Experts of a small language model.
Experts: 32 experts in each of 9 layers, 128 SwiGLU neurons an expert, 4 picks a token, a sigmoid router.
Below are experts of layer 6 (counted from 0) of a mixture-of-experts language model. Rows are named router (the router's row for the expert), gate (a neuron's input weights, with its number), up (a neuron's input weights, with its number) and show model dimensions 320-383. Each number is 128 + 32 x the weight over its row's rms, rounded and kept within 0 to 255. Numbers have three digits each.
After each expert's rows: "mostly gets" lists some tokens that are sent to it at least half of the time. This comes from a sample of Wikipedia text that the model never trained on.

# expert 24
router:114157123088152177125163092092156153076079169183153109163080170160154091146169141154182126117082172112117139101120108105127083147144087172100067085096145091163131172126087073149105129172139177
gate1:100181126165143138087110133154086080121107114122125118129083124105102136111088121128141125064144183133116190170091129127164139104136120162091062131198091126129075121136064193160178136129089080
up1:131048085135155102059144165112111107145125120097113125120113114154155180114150125157108085145061145107138174129141151121156156106163094168118126066127169119198088136108134172104116145141192126
gate2:158088151159167115121114111122189113161077165114085097152146123177118122091158075068186192109172142137190128129189083170127193126119066155146097115130126103072088165100123136134126124164112086
up2:138140170119165180106035157130159108183137142098118093104135061115108110139116153087158109093160097102117118146140159113136114084084164098076071119109090134171145159118119123080111133136149111
gate3:114130166111139075086147106139071090094076147152125140111157140154146163109128097145104127153132142139138146172144095157150033170108128159178176158094108148139118110109092110085101180176090055
up3:053187075095105052107113118132082097139105113199141137079136136091072124102092132211087129129126147165118096171120166114145140096108132179188165171099165125160173059139065064074114153230133085
gate4:120183128105151116132127114125075152095093117138155110106094198115149094130153078106162126122070126084130106195101140120133113133125134136159172157153151134054117175110184148073166137117153130
up4:130109099140070117127114123151130147138138131106093125120108130166110168110140128104146100127100144128142170110078122141115097154099159150114172093192158141119159174162122124073137094133091160
gate5:124137119084159094130167067162168061163123123175155094089129123064121145109164123154115097101163111135155156110049122112165072120216173168178167045115116110121118181127119146113110165140169111
up5:105103116085135124108149165127142123183131139039155155153163171152168118099128076132130140112101097157082147208171129127094126127139062139124139106153160188139088132152134140178151104100173150
gate6:105141178089174116133119134137053094157136137089134110169143161124147113145132090162157132130101120107142092085126093155116072173118122117095162121101127126130132123114101101173065087066088129
up6:158120138156117084112139119059130141125101099151115099165105120122123152108130155139160078109116186170159044158112145163114163089091101191176111085168145149117124112114150092149108124055062109
gate7:104145145090139147139086097124116130144173189135120145114125150149131179093104125166116193076137123079141103148097082107124013098088098114130151154151157056085137113111162104206081101133137114
up7:163108103121118078082147164166093206160178115138104119092167056150140162169038114150101136143115109123087116078155079100154163119140094091147083133177198177113127124136151120103116161119131090
gate8:190134150135128131119108146159163116067161121112193139138138162133141135118069211101128122073167157164123099109192095099191108139136114127139119089139109119160131142140085132157138117146160093
up8:146118164114128155086116175216102159099078112093140159139089139155106110125086174161107077116153144118149133172086108147144103117130103166179091090137108154140113141115151128200135146100115128
gate9:141066099184138114119120105125119179100145150146144114049175076091096092153106153087093131073092130129171131107191170145117122068138181199121117140080170076079205141165144096109103077161080055
up9:189144160081139082184156107098100174098108112142145115121180098128153131110078206154082163092193104155137130156116224147176147123152111131145112160125126088215151124121105086127155104178165125
gate10:110154181093091132115085141073159056148206107132119158128068062110116146193115201154121122151122105175109139136092089124137118130108192126105178095150107216123096129115131180165095108198062154
up10:128104123121101113102080156193103152152155198134159093127147154169157122150097081146111104180141141108112138109142138085098095099128116142094082166093112127149160083115069110115031115162147164
gate11:122162154135113109035129083075129164152139158173102108096111106127122134140108110135175163146187165126151094201132116193114097145135105153154127114128124148109129078065135121143165136128175106
up11:094196139105151095118084154138115129158137135189115160088088155135125140132106101069153124185144134091094095156126104115140086113128107148121129115145112130168133104097101149118087155112195141
gate12:136107091086132159158095110146103132176100104138151122160102136176128166156198176107131126116082117144140137157130127148110134158099129128147137113169075087172120135136154166120088154119186121
up12:107130113062138159187095180124142136070067159176095073104147158140116087156167120105142171078147104085126140155197117114141137164091089168149081147138091129128118109101097175155105146101122115
gate13:110123084132170126087079104109088122145137104106104100064102116185089086079133140070115149098177091155130158134129156140143088126147120056115162029109103191122120127088138113139205118124121164
up13:185125101158181081112064085101142133196165066131114063131161128183114106132122104119128096092211097164161109129114144161159107135164143050077181092114133180159151157030169128116108082120145093
gate14:175111096103104155065133123177060159143155159148093132096176125176073094164139125183101118173099191155107128172097152101122088120096160068092133057155124125114118183142123129115137104096156106
up14:187101135111168168140205122176068096136147148179092099118157075138090120129153074182095132119113171099089134149118121123171155073119220131140166102164094161114149168146122127107138153190106176
gate15:136133096191118110132111171146148165150159180126108132159166175157132155116133087132118130103149072141120109113133140211137137150133193193058136108146138151125093143176108096140124088070169136
up15:159187197099208144064105083147129144124095121142140101098207107140065094107147085148159131129102140142137107160142128121134163110093137108122147190125114152140144141209070111104136088138119161
gate16:144141082140169084152142125153083167150140060123075167130094185122155126119149079153147132146154053129096141125182142127123105097127112152077135110154040090137099174137118124166068146050102117
up16:160146177089127149072080137153162134056104148182220138088101106137135159119104178099077142156184152140123147123126077138129128117149145137162124092093200093080160124114143111125176123124124124
mostly gets: "should ", "will ", "helped ", "also", "mother ", "decided "

# expert 4
router:112152138081164173128149093091161153084088145167154109166095172154158088160161160159157101160104167073133140094135097094126099164116083127097085091094130093167112165149094092122101150165145175
gate1:083120078146101131144132123120137131111118117092121089136125088191172114107067096115133160149159102129135134114204109105148132114131120133097146169100115099171103184133140105110186138103105080
up1:167141085102093128112178092080123139174117064143108128142161123154140133107143164147115062127062120142123130133157089168166124123136132132111111118080139093148148131119155171112150141136149115
gate2:143112149197120146150162121052149124092114143127156122122155161098134152151109111146101109161100105086174187128085133149141123133136119104159193069078135136078069168097089090118078069074140130
up2:122157178201073117151148175105142160161104149145112161175074165103095122129140039148102078155144120175104107154113181123076128153106153080122139165127097151114159156155132122181150174053164071
gate3:058118132108162171071138117115080151124133147104088123085150121119176128139149186123133129133122084121130116132109141193167103161127112149136153099161129218145126152151159185136110124104100165
up3:115092132133179155101133151013128144108081142146140074132176118103144127115134107090076118133098145129150132134055126154117088164116098107086132117190141203083097088110171157209155134141112109
gate4:142144157057146092139109177142139137151157220124114037111136105121105160110077163163104177209135167133178129155156135127122116132145165156109131091103135085161152162143141130038120067134132123
up4:131118108125124173140147139114075127139156091128084067133087148079172104188186141109088107097125117087103168113119147140160160154107092140096160115172141141112154149096139151105089124070094175
gate5:145125186205133080112138129142136137192143192123104121010137090153166134086119175147117165153137098150099122160142073088187112094152083111132092104125059104142065160091154091159171154145178121
up5:211170137138121176144133113125122198129128109153111135131162125085121123126123119146121127101111184109182119142116133096150159158113151151201104078075096121070136169168135128139140080085181157
gate6:095080151103142091142181102156111018137158135123157147126166162171128110164108128107087107118145155098118165126159162172117103129117151131081111140087140161099143090142136135131101139108048093
up6:158115107210115126114164209085167141143182142113102149084151118137142085108146131122095103111160158139141122137190177097145113210136122137059112115134155135154089102101131155161188111043121145
gate7:087156120136078076123130154139147183081101140105147110170106100177165146141104153103166109166118048083147086122156077119189178141192102164109152083234144112121088168111113143076092149141074148
up7:140155176121104048113149076123092163100078087163154155124123151175119164139146099125116092108164115157138140150170070112163167100132131103155105179175136160107114169128104149122093079149140106
gate8:150129127109136111083109120118149154071121143133080105216141183141074172083146071165096100105192148137110120176124118135148151119116182124125113185130122150110161187117186198159086072130153093
up8:188149181144178102022114130090070143110166152116123114081096183180092136166138107086125131111107124116086120084161073125128139120197148169157153108083149131086145091137155126112166166172162094
gate9:127139102097132135141189102158073138084093150170140128095211118103130082114194124159133145074142119101126082142122111095106151132160151117147122118172161161091102089163120187119177099131088136
up9:109125141097144088134181171155137135146121168189171094142126123065171094122109141170188140128136088076119111104127145174119132094148100144096138067123114125127195144212159141075141151132043188
gate10:090147111147111118151127156133149138106102151137141091101188114122106148115162138137064064098088135149116117114134149065128122103096164110114136153143131150091159129113161111129149122158166148
up10:139126110113162123160113107158157154144110104167148112135144119148095108137108090124123129082113138113124115124107165186103151171150141098153177084144132122166126136140142161147083147127105129
gate11:121140153162171104115151108189171113126142089145192101051102207104155105143151047097124132150106128121116102089073139120116069147124185132103099102173094123136118141151103131053098134122109099
up11:149128183089111122105075065159125155138147134101102106153086126201087115157115050135149118163124143125139115130113129087128087127184193123131127056164147124118166106103149129087174122185190101
gate12:135097150173114142128091157143121162135169142125127170167121182126136179191134099094124141103192152095120131167073184145176152118115095063157138119154133195089089162157137164157114135164141130
up12:117105140191156168129136145096076162124143132114098159107107139074082172151118114200136166086119116164135134097102138115107119111207113099079128122216166165131124151108154103195140098172137120
gate13:203152091179121131111078123124049133107117151164151112069157042157115100070133134151127125166140139104148175111142083112159129162142105082146075159094110144120149134120083166090136142145127117
up13:146111157154064122143155094145114148140123137197156141086143088125128186136087123104106065164114170149174145049139127179181135142110087116132101109112089111108163116121151111135083149152161105
gate14:135116117124150082069098096125163065083165177087121129074113102139141158123143148096096164125109114116154136185118112091136142078133186118080105155119091141098129178073127153154105089096111168
up14:115148114082238123082107132137151126099122202117124094118143133179152116102128137087114169186115112127198083126117167128132174161131163115098166128135118133090111156097056153106061092152093128
gate15:194197166143132088113150133137114100080136157081128144127133108080170132092126110155138168131105114161126137149120148068210131072190068190138085123104106072087129146169108127117104132132077144
up15:205172107135147168145131148137135119048092098116089164113105120112118129182117049189078173152143165127139127076099164128172159082104137141095125122164170174152124172135162104094128162094132148
gate16:135093161122124138133117077108111094129119169106100118224182140160145201104074203113134136093065119200100101125191106124075153115045141109171083145188089122107132112034186127149119103168137121
up16:137132105098176136185134051085129099121154130083125105098180097174141117117114149118047121096170155133093105098143164074117175137111168143133108144160142108177086079062153128114098055100126095
mostly gets: "\".", ".\"", "Bab", "million", "Bern", "Washington"

# expert 25
router:099148115096175182128150103082149137069091161186136104187092155153163101159151149181174114129104155111132122089119104088135081151129094153091082091101121098182109170134093064157106149172151160
gate1:162129109151037109123094123139124127154204147129085102174157071126137140124133118156106140103109134121086153093143156138098090100119169172121125140114110128128140102117127070123151180155115074
up1:108086165162158162120135164130166163165151163091082107070077168136088113164121110206079134111159075072117091151156144106129108064154125130131165118113131107185145136114177122132150094094139158
gate2:121205124107105099140149151138130131207175047158139141175103120134144127170152175152146143094165153069069101092117164112167091103117105144141136128171126176097151151102148128106117153172105097
up2:116119105096130078154130145134102128182095112129114066109150134155149131128108173094172152042096070125133048122113090136179192142114112134144128152107119171090130145179191101137143118130164157
gate3:143098065188118114123088160133047135173172105124092153180164127102164126183113098128125143115175177158095075136137110142108180115070080087132085162127178184089124082110097103125110129122132134
up3:122146112167080185102103133169115168148151131134097173098075175169092128149165172036173152113160088181125102118135095106148155162106106064165063155119135108165179074089121079059113107124143145
gate4:168117148152115147133173102114098147174105172092118167096094132075154138175114122151129160080129149134136119175163115103071154137115136151132142083130078071139105132123087112115100108146135147
up4:145126082096088129143161123105174141102156086156118105117155127122185177119101155148132112144133136198102099108159101108122152135115131084101157110142132141041143156098172059136129141120145138
gate5:073175163121177057139215177100104140128150169116148126112111073101123117102100082157149107102115124131146081115135125148155126190097110171156161098123094122158121170159165136112150181124128159
up5:137116141172155174126087072152166087119151071127076133120111152133129151131102085115133153114121163132105155176056179118083146115153133106085197166100132142154035124129143107159146140177132118
gate6:091116158149071087125133107127120141153124133088139161161102120101153120108128120054134165144107080120154107148139135166111129130124111139108097119125135095127120143125193117123129145165151137
up6:154172145141160094176088137131134183213104150153118121131088123116160141059186139090135126094162150126117118106099104132151127153143071150187086172099145145135144180112098113194099183119141074
gate7:091119131134083156063086178130162120110184136143116168153138095086135110168150160101099123086142079133134134178095094082111059073106156169128185186099049165157158164080150059094122211122101140
up7:176129073132108097070125092131130175078153137141098101074147123126041085151096144134083096130114088125128105101102132140123091117107080129107126192103133127101129154085175153111116179071151142
gate8:151162139093163130125130113147172119154191096080094126172113094170120132148135113142095161143151173103086067153122142137161137143168159106114155101181143062102122109097143029090107107106145109
up8:150100157119096105150164086157115132168106070114105089139149113123070140156086165085139157137116149142139096188114100085148103140140116128087120136155109085135134098116144150125102097109119066
gate9:110124155146117102145156122113146106168121136114148140086108118127078171093142118137134145107140081083056136124118132157162169124104095092125193087104139194117160099144135108125105151116131152
up9:181135172175111182075173156181111100089108149198080140129163094104096106054071119121111155130111048123143125142132112110086115164099130143165090144121106112146154097089157129146104158120084149
gate10:096183143152108137070144156170132156199148144105206177129142125128124171134120110144123068131106155102099061123114120189100149116139140135147132093112117166126155115102146152128155053121166124
up10:180163117093094126117044110147190128115085112124167134143098111121125151108108170127139120112157073166119038106086132146090086117117117129110157153146128101159160116120146104183171171123095130
gate11:131119145176118219059144180113143158079185114170193154092084082139124154104183153125076100129159131083118133103169122105138101103155162110131108154105161144127146098131128115062144116091089105
up11:171123089095126094147156109174104125150131115108100115219130188143107148135124081178115122163151122135119093093171140170134082133051119151109125101154171118124141128116128089206134060099165183
gate12:168117127183147120120109188145103130159144157142149095194151131099099097118164158143107100140137147142133105128169142127123150167148121171092091157073144153172108145127089161127136129108172183
up12:109176126183164125085104146203140160179149127175171163179127111084140133114184170177065157102121157150169178160092107070070125088118069188144155128097131184083052117167166130164175128122109122
gate13:140096128100166128133097118097146150128148177138113117129124116088087104121086089096150163094096179155118103078114099136201183117106129152154191094109120139151125175095117111091166077112114106
up13:129083194121150115069185158119145112170125109106132154139178056172168150096208220173163157147170080105171130121034143150104088198141134128109132186152156090125122135148161115156149092131086118
gate14:080117138172174146147128035158158183173109082111161145104131064142146148140177071149117109149212129115130118143097105117186128142137133163113125116125169108145121184085131120124089124113091125
up14:117158126137176192139116127139122137112127124110133115092137147176158128116128123141122078095131130156126054081097102131118134157201103118116091096126139111128137099170109102034158094094105151
gate15:074138108152138128092142171108089122131172136122146157114155145151061130126168154157130181184129124081209115170099147170116136136117097098123166147184124113140098168075123173110148128109196097
up15:139136121124102108137151150178036120099114119135130126140105174141130154118093198133141117121126109162187115137188129138170111140106153079151109117157118102166136098150109181196133185204194086
gate16:124121142156109125131143115079102099159169163168140157125109117056140131089086117156109107043168093124103091119147130140175066175131131112213099155127130157111138131145173153087130165106143112
up16:174162149112162130157118156128124127098142133135115158169173171127077116122139117088148125215132161092097126113173108166064114093155121190098172124073095098131149079103107133129148105091140122
mostly gets: "began ", "father ", "did ", "them", "Order", "mother "

# expert 5
router:106148148069161184129144102090163155098099135166155099165088154151157097155161146159163101164102147102150129090131093088123101159085089115084091083090147094168101167145097098145103135172143165
gate1:164164111042183149157135122121083085153154085184146119137113115104130161169074123189136152127133080132163139131154169128189111166129140116120200140140090115108151156068190094131117103137138165
up1:170081134122068137173146143136161159156177121115059075167077116152102199139114161058087125087125155164143127082123146099113128145089180153139104145154135158188135129133076100150131133193062133
gate2:171154095137151131143115187124143173150170190140164027193163073133088126153071115130144128140134153100143111117195111042134113126095133101147154131139111108111147159068153067063155097108104127
up2:074094172116169094160080121163125114164138126126143217130147069178101121120148116125159200089171098133139119108092155140155073172133099095183133094160152159106118097102134117137098097104131159
gate3:132104204124135140099090138172118140107135128150161123158139123121119194126160146109156106138099105086137085115136136154149095117132145065146108144106084182080126086112058160111177084146148108
up3:134124069111151138159111122137165102137135140108133125131078131086151094129111170182156130103142127160140124070144114123144128095160084169157066188166094097186078125147162156134137123128058135
gate4:118178123157087104162103144145112142180147083148054095147133136201159165148138085094128091101122135156097071092200132137152104155142092090110098102089141163064152138154171169127078069076131169
up4:126083151132134120158101144148101140155090084112000110166145171163122153154108116132111139139091142176149095128183145087119135152122112126092097130117114145071056114137145131116062118078096129
gate5:130076148139122117095147084085132131097138081129127153134122079132142150118133106111109135097064166177112112079154117096132167166097191113167169175130125124150083131082131136081109153158154152
up5:169065095143127113106137083135104084133015085134104104129117101094076171144111128167146131153099087171143127152169092098116178139154110128133147124110163087180150156134179132127138151174141092
gate6:125180142143124160128101137137144110117161153130079105118067088125150140120100120081097103169092161136146164107123088146109149145120157116089121156142143196095148129118062153124117185046127140
up6:111131132068133118098125103111105122151144114123123172103149160145128139136141168183167153132166128118126122149116170141089080114126157138122131063073094077092119114155187099126114111185131109
gate7:157110160157105137161109082122127154156156072158138121136159135129156134124102161162138186124097140170159202095149100099219157109083186055069170116143118116141125137090138114100094097072131093
up7:080142135066136218143165143115167150116133095140175167102127171087129114162088171128144163108159140096155107127117084078085117145130140111137117153124118119154156112095118114168123173130101075
gate8:078074137104140129072076162156123100104172136107137119119097155165151147106136155096147113108147102117210154180191124109078179143133155142088121118100115110153111081165200167178109133091161172
up8:124125070132103085184100157100152146180059090130129151133159078148110074144108092128142155148156178112030148136072126143178137055079148121118064141091150178099142130087142167131123119177101143
gate9:168209152128162154119100200092047116127175160071108098159137119124138159138093086125121101086090123139156155167103139122101114128108171141200132145092171055109135101119137137092113144112120106
up9:093116145110091114128121137107168113199163138181131128121120099095127134097098158083128122088162150123148126129094134147123180106141132150100124132100137115109094170138169164217186154124101109
gate10:161139073148102075144140116111109129149150136137133153159130156078097171130123162117110166092113141119116130136135140136113081100156155088072106103171114100147115112102110116096176131132140194
up10:120151075147104073120144114114100128119053130173162115081176102177080115101146128176113136139062156143134162137141140094137161123090101089142120088101091111090156077114148198124136168185157183
gate11:119117146112103084091166111093107129108137165132152131128090144190145172103100164151140162116074104158172082123120158120119173070117081059139124126064132146140152103129127169103158154110112120
up11:110161108099185145140086102158153124154116110147124205123139181105126074144104139124106169105131183103088162158166124139141099110141100140108192149180089139168148109121105164149106125141159093
gate12:115087170140164121188104167110120140174161102125109087138100132079127092138135074096131182067139099141120113122140131133133144158131094214126148103108120109135160180110183088152134119136113099
up12:150145146153086159161125103146133130067132160089113186132170099156094208078111155170123160144100141174204113034124085108115110098161152120125151184109143107116145128153098117107048162154141140
gate13:112165154122108177156080167097111102117125128153147177136142128128104155137115117168152141127064156121134084108079158097120118155137133097143116128104139167056058170199145139131052084124169120
up13:143106166151109093111181200081210109141148125135142132116166162142068092146148099135120127114118125154119083142163110140104154127066095165113134122064093149109130158086112161129151159151121118
gate14:088086135138062144130140157156114093156114152138072073118186096106144102167123146186099056084117131113098142084105126074107142121146160104163127077111115104144121141169147119110139137168116118
up14:151173107152107151205136111119206128081174138165091149120142114161144131152166116106074149132165071094096120132114145133149141184141134079080091161161091100109136160117105151096072168151133111
gate15:168105129137123101144130157113179110102194149053109144102193141140158139112119158138160116195102115089167068173108108031136082142151144153174098122157140106131155108135102092145100115097126113
up15:129183120097090077118124152129128163162062149121075144138072092123145152145172090122191170082115170139100141147157114163135163123068171151125125108089124132093149157140129108149078112145157145
gate16:175095112105165116124160122091119061157193116158160148111110173119125131150110095101100069187093146115150099070160114133158129188099136097128159168145130086168174106150158132122088172128123077
up16:179121129083204100120158086155108144158116124110151104077151133107103123103133119166175122137136123112163100121131113108116115153169100188130098187103154133095133175139185138096127087089134099
mostly gets: "However", "million", ".\"", "Street", "Ke", "\"."

# expert 31
router:094145123112173168106154103095158133103073150170162117204092143131163084166170122175137129116115162118131127111129114092113093154132081155096097077102127086185132185126092099156095146196141146
gate1:168108116155121073086106125103084155115119132100101107128079144047150148194106078149178129185153120217111143175133123175103128116148187122118141092188114086125152070157146069101066114150169129
up1:088150096156140108132126127111151133097131145081079088105097111091192141211108100109138108129225119222079165117146153176143141149105199159122088174160162148059130084203160123099087101104137204
gate2:126149096133122111093105144098179145104102177136155133128158094094144216096124126121117138125112107127077118155081121151122127170157104175119089134180194150089133058142097132188171120090176107
up2:125140162115183100142157118121131129141060057145088109145073132208142080144110143158168120168140102116209168134087087144158100157142124095171107114134128162134104083114176171071147084161099137
gate3:172157193154134119132091181105090136133161143118125154161122097087129204099114105141149189133142104166096144085118121162126143164081104075117181215148078099167213065098137142121136106124166094
up3:146099118115082109130153098133116146107105053150120084153145178138128072119142097092127097080136113104110126165093093116097120130122104157195117062163102144112084172117129050135107133096144088
gate4:117137148150132125138201161127098073092140165114143095176152146131132159161171100154171086122083123142190097107096119145111098124108161137114145072169127126080162121121108131095124144143146119
up4:151154089148135149108094130141132144137118127117112123156099081133168130084113108122096086077189147097085120081130124179179166097063106100141147171129182110139071164138102116103124138159120178
gate5:170110156128121116100143150095175136129139140098085096130135123149101117155086105120176110126143157203140117125148107170146149080088163136193129106164076099118075123166138210147138071152096166
up5:074106122126144168103104131142127154121133136120113121110133137135100080082089196096096162140156125136101140131081160205159134114148112106127165155184082155148097114151097115100108167156128159
gate6:144130112083055129127098127105168171188137131125127109174073114140110171132147074129138114111187115175108077184101147108044164118169074115135182106101144100150130101092150180140135142158152146
up6:141073204106145135061074129104093164109135116067122102151184134117109144154145130115108218104047117150130143064104138105133153151101140076136125108088115135134087157142102101110108128153124090
gate7:146143117122156102113127065122116111126097082133131103070116135108183144084142133144106100162119195158101130111091064146135135101066139128131139103143067119101204098088137064157118138115090114
up7:134136154102149099153176126110134140167128070145099139124150162115153112129100109156074141157121134189086106075169080117151106118129186111109163110141115134122191127104121130128076152099085121
gate8:113182099149123072157081146106154069053152166115111140140149076111120160129156136171101130133120186086192156167172173122092163093132101094151142084144204098115108116137152134105126137144156117
up8:094118147126150187076129128154130171170153098135143127064115170126118055151124105091177119115160070176087128076086116121144128187146135192093162179096084140143095125104124143142116129082072157
gate9:164168094048136120122126096129064143133144127144140143170162163104084158055096142184098149098165198168139102125145107157112152109174140147135105171083164166107138167119120173101150141156097130
up9:116051170151162203085131126163183096115157101096109089077083099158205126208175106150153181151104063051154155106126120121179113142148162142133142133102175139149145104118099100163086115100126135
gate10:128145155112073118112149156131087113089077126088101102192150140070102108041122066116058109125179161128117145131135118121094159112101141126163145094117132150157120099106158139134115127153128137
up10:111095191141119101128164125132145143139158060046080088186151148152118097078141094112199081071165142140075166144109079197129112114096146150127189146129122141109179122142126146108141147123122132
gate11:113120113132132137103109127185142107174194128108119081112130065090136098110139125079134116148148123175171199147109143124140066145115094141179093122146100138135112147121067129098100183121127183
up11:132117107090113135135061075172146119127099100129175112131075151174150177121129149159142169146085127096179105137133116118122122089161075121143123171071132139129101101125108087148140098152121147
gate12:195136147176090121154141153084109094185161157110134162125130111087129137149067148146086140128183093121147152133143088126135132073111050125141153122136179123176129123165141206117149130146121117
up12:113106171132214103070121143117156112079141124086129105137124094130157132113157182161165119145064089184053074190160139181123110142204144129155097148149099145128152111121122078144178106082136210
gate13:135112137094092129132077143094106121148155109106129100133088150097087162171116158114111123118252126128105159071136103156212177200149150041206113154142152129135106132145116172140103084057091158
up13:132185134124147089141173108167128154151140149171155191126151108167165109095188115144146118144045073092121125121106167093063134061080133210088169134113153145143185138130167128126163113187145126
gate14:139117160117175118138139131131165069144123117164118138126063134096181145078179127140169131147074151106096195156184121139124076134100139129133140087128119123133108114123100195105105102160124076
up14:140118140138216141119147154111147127217118157136121095131087081082143094084167106138140152115122043083155160156156132151143120138078138200077159145134131063070102066175156093133127073120078120
gate15:090136068146136129150084173112121157132157109132131184088129119097102124155160128176138134135173144120112160127042100122158142141122155206116087075081146125155113074134150177113169131148147112
up15:120198080095182141112124126143108181101095042137066140166139081126099138117104156197142089126127137137112165154104090122159154151090138159055118130113112121121113131102133191110158156102115140
gate16:134213135143060166119073159102099129082158158106214194119180102174152130141152129166112113128082119198121180135059157119054125144127187059132096163168140106077147143131183080147075169148101142
up16:125203118176096126130056102142122152067172186148179124106147153161127122119124143165184166127099099165128157139106105141091131132104166113144147180156134114072093113170141105099107174123118145
mostly gets: "most ", "each ", "one ", "further ", "lower ", "entire "

# expert 26
router:071157114098177178122135101088161156085080147202133121163080158154164104151154145163187124130100152130121116115125128097130086161133086144098075097097130093183121171125100073168099148168156162
gate1:052173112097150139127086158080144176168106169115154150117111159106102119142148119148149157175104196115144150073080153166108123155129140141164186143142082115117206133106137154113128166136141173
up1:085109136091152116124114113155121167144106157073140104144132150124122150176137119154165148159116208153106122119111106132116112161129078152182219136126165112152169098117104157147132199074176131
gate2:057138156142120110141153126121184133110158124097101111155115076083121159129111186108169163092164132189135084143061146128171133112115141139141125162152111117112137105165098121121142175156144076
up2:098129112132099099144157142162187157079176150138084127095155178063162141129119121151136144146142115136172149100123132101152145105142088171131110135189144156120148133119091135151091123160089113
gate3:180119136116094125132176090159058087142093113147116123132067131058173190129136094177120125139199191147045108151077111138124084153116162115101135135120151108133105129123129116119111131093072105
up3:150127147124100092100070127160076141105133088157155103158177060133029084172102097123065151094094167116159134102146147099093085100107109108119080148121090149113107169138135128131170135077095154
gate4:143083149125108131081090113208149126121139091156085153159112131114139100131146093150107097127120151148136165134119114104154138149126141087178168107085198095132135094156099139098090123136123124
up4:097136103088106157115078090154150094082151104073130107168142098162124138140157137140079153101101113097141122102194099113146165029120137095145112134094087080108087120123137148114109109144124090
gate5:127137150122120118134206126142142135165113100146103119155155085136165146096156099107120098071139146132164094107167095161141210132120137139193146092146147132097184167057162099124146153066140138
up5:132100096152115129124130103139152100066164114142115099102126132152159119145154125156145147081120212157111136131126105093097080122129156158148143157088125109162165155178128030064122153134090121
gate6:146073046091063121125139144115134161158064139149113070168122160121127123133150116099143146100123124154117140173156140163135162078126114169132163129118115109141068090154159095104088126137147112
up6:171122159126099117127158131129112143145146084119119188118161109104153084164115102094114149138156136139103058080139128112157118147160168143101126095159095160136108149091139150083149163156132157
gate7:190168117131127098109151172169128134163120134176119122172158118169052082156138163134154135154106156137070125096147134095129156102148168149093114224128160108065140129151143153206157097164169138
up7:140122153118167073103073137075115091065166136066094147168093161115113133176082121147162128140152170110078120170084074121096150124170129185109113131138143128117085110070136135084152100131170119
gate8:099142174134127121046154148126145145227101083086141128101192086121101108108133109071131170116174132111116116134197098149181106114167131119167183154126163144108093139140082177136105127151149166
up8:147125094149121124105083155139121111089135132145126147136143105186151105152119141047146168193178197160164123126135102128101095076149158138163116140170118093160178150085116105160155126070139101
gate9:123157093171123135175122139145089174110148121142133093136060129169078209135106141173164120076161126142127096161128110107162106136191185111152129108131118078101103084070139109108143147212148071
up9:159162111175132100103173154129124162140143136128155117129112113165154222143107162165108075084191105134185097130132134194163133124200180152192129082065148123124107105091150098108175166136169127
gate10:097120137121118154109127108175098158095137133165184088161124157111133122158091087117132123117132174139152164101161196115123162087142137133190124108172119139124154093118062140182097157199098130
up10:177061114079110167075144191097123126135136114151111105166186128111136149137112085156081120135176103178123170096095127146170082119145211135158121110183074107173075167110099140134197199098096201
gate11:125132128088139106136142131153124179186182118094114149139136137125078135133123090121108114125160111132166106165167197100151138115132153112135098080132108168103088118143145062139134089142141075
up11:123188120134149130105124126143147148127117099141112134207128119144085160171161118104191122090128157134072085099127129131122146182145149115128119080199132097075122128130162107077201109101135170
gate12:081144116156150108105091131124110103087185166116071090078142171055140145170139116136130127109195107130136110075122092122142121080111130115098103078155100080178109133177137094104127181115096128
up12:098087133138107113092115086146096122148173091130102098150128177113065105079118131113101104095164164165092127151173049142131160101105159103109087109135122105126158147055177115089145173118130091
gate13:101160109157046084162155108155146183168146106139127129181138147106158152157091113017134148097131153150152129186108127165100082110184166129180122140138116111080099171110141140128103160156114155
up13:110090122055166159168140117135104125079148138174129132103150128178162125109140096186122114157147103073123143121163109132189125159143113120084117114114100112127098138083066059113170089148138101
gate14:141128161090123137154142168126103175105149122129108124135101102080163145169099125137167089147132145111130145036104138127174141226092137097148177108204117143145136152134141151177134074119144140
up14:132167127134111158121182166137089139109134104191083121124088114115098152094132173130097154124170101108146142167097084157127144148080085150125094133130203152066159129101036149089119148124121103
gate15:141110084111150124094087145098113122122149202130149146144121120176086143097071130138108127103138144184132127121113148121129084153183117148088156081157146070058108134079160125097176091129116120
up15:137109167148090168170115110125103139124121126073186135143143164076128108141129089141114156177077114155078128113075127132104100170070167158117054114197108156131095167162106114139129166171087084
gate16:144111121156089103086150085149169184116148103123163165135082194152136062123131130115139175152109091106158161109185101097140179142136142109103142133148179169130109132074094165085131106111129115
up16:124136116083068127121133119114154135138138044178116110137113131097169146140159159131161129096077103121102122130152074105098087141112121141140191121151100104124168111124135143157158089179130099
mostly gets: "them", "father ", "{", "See ", "helped ", "Following "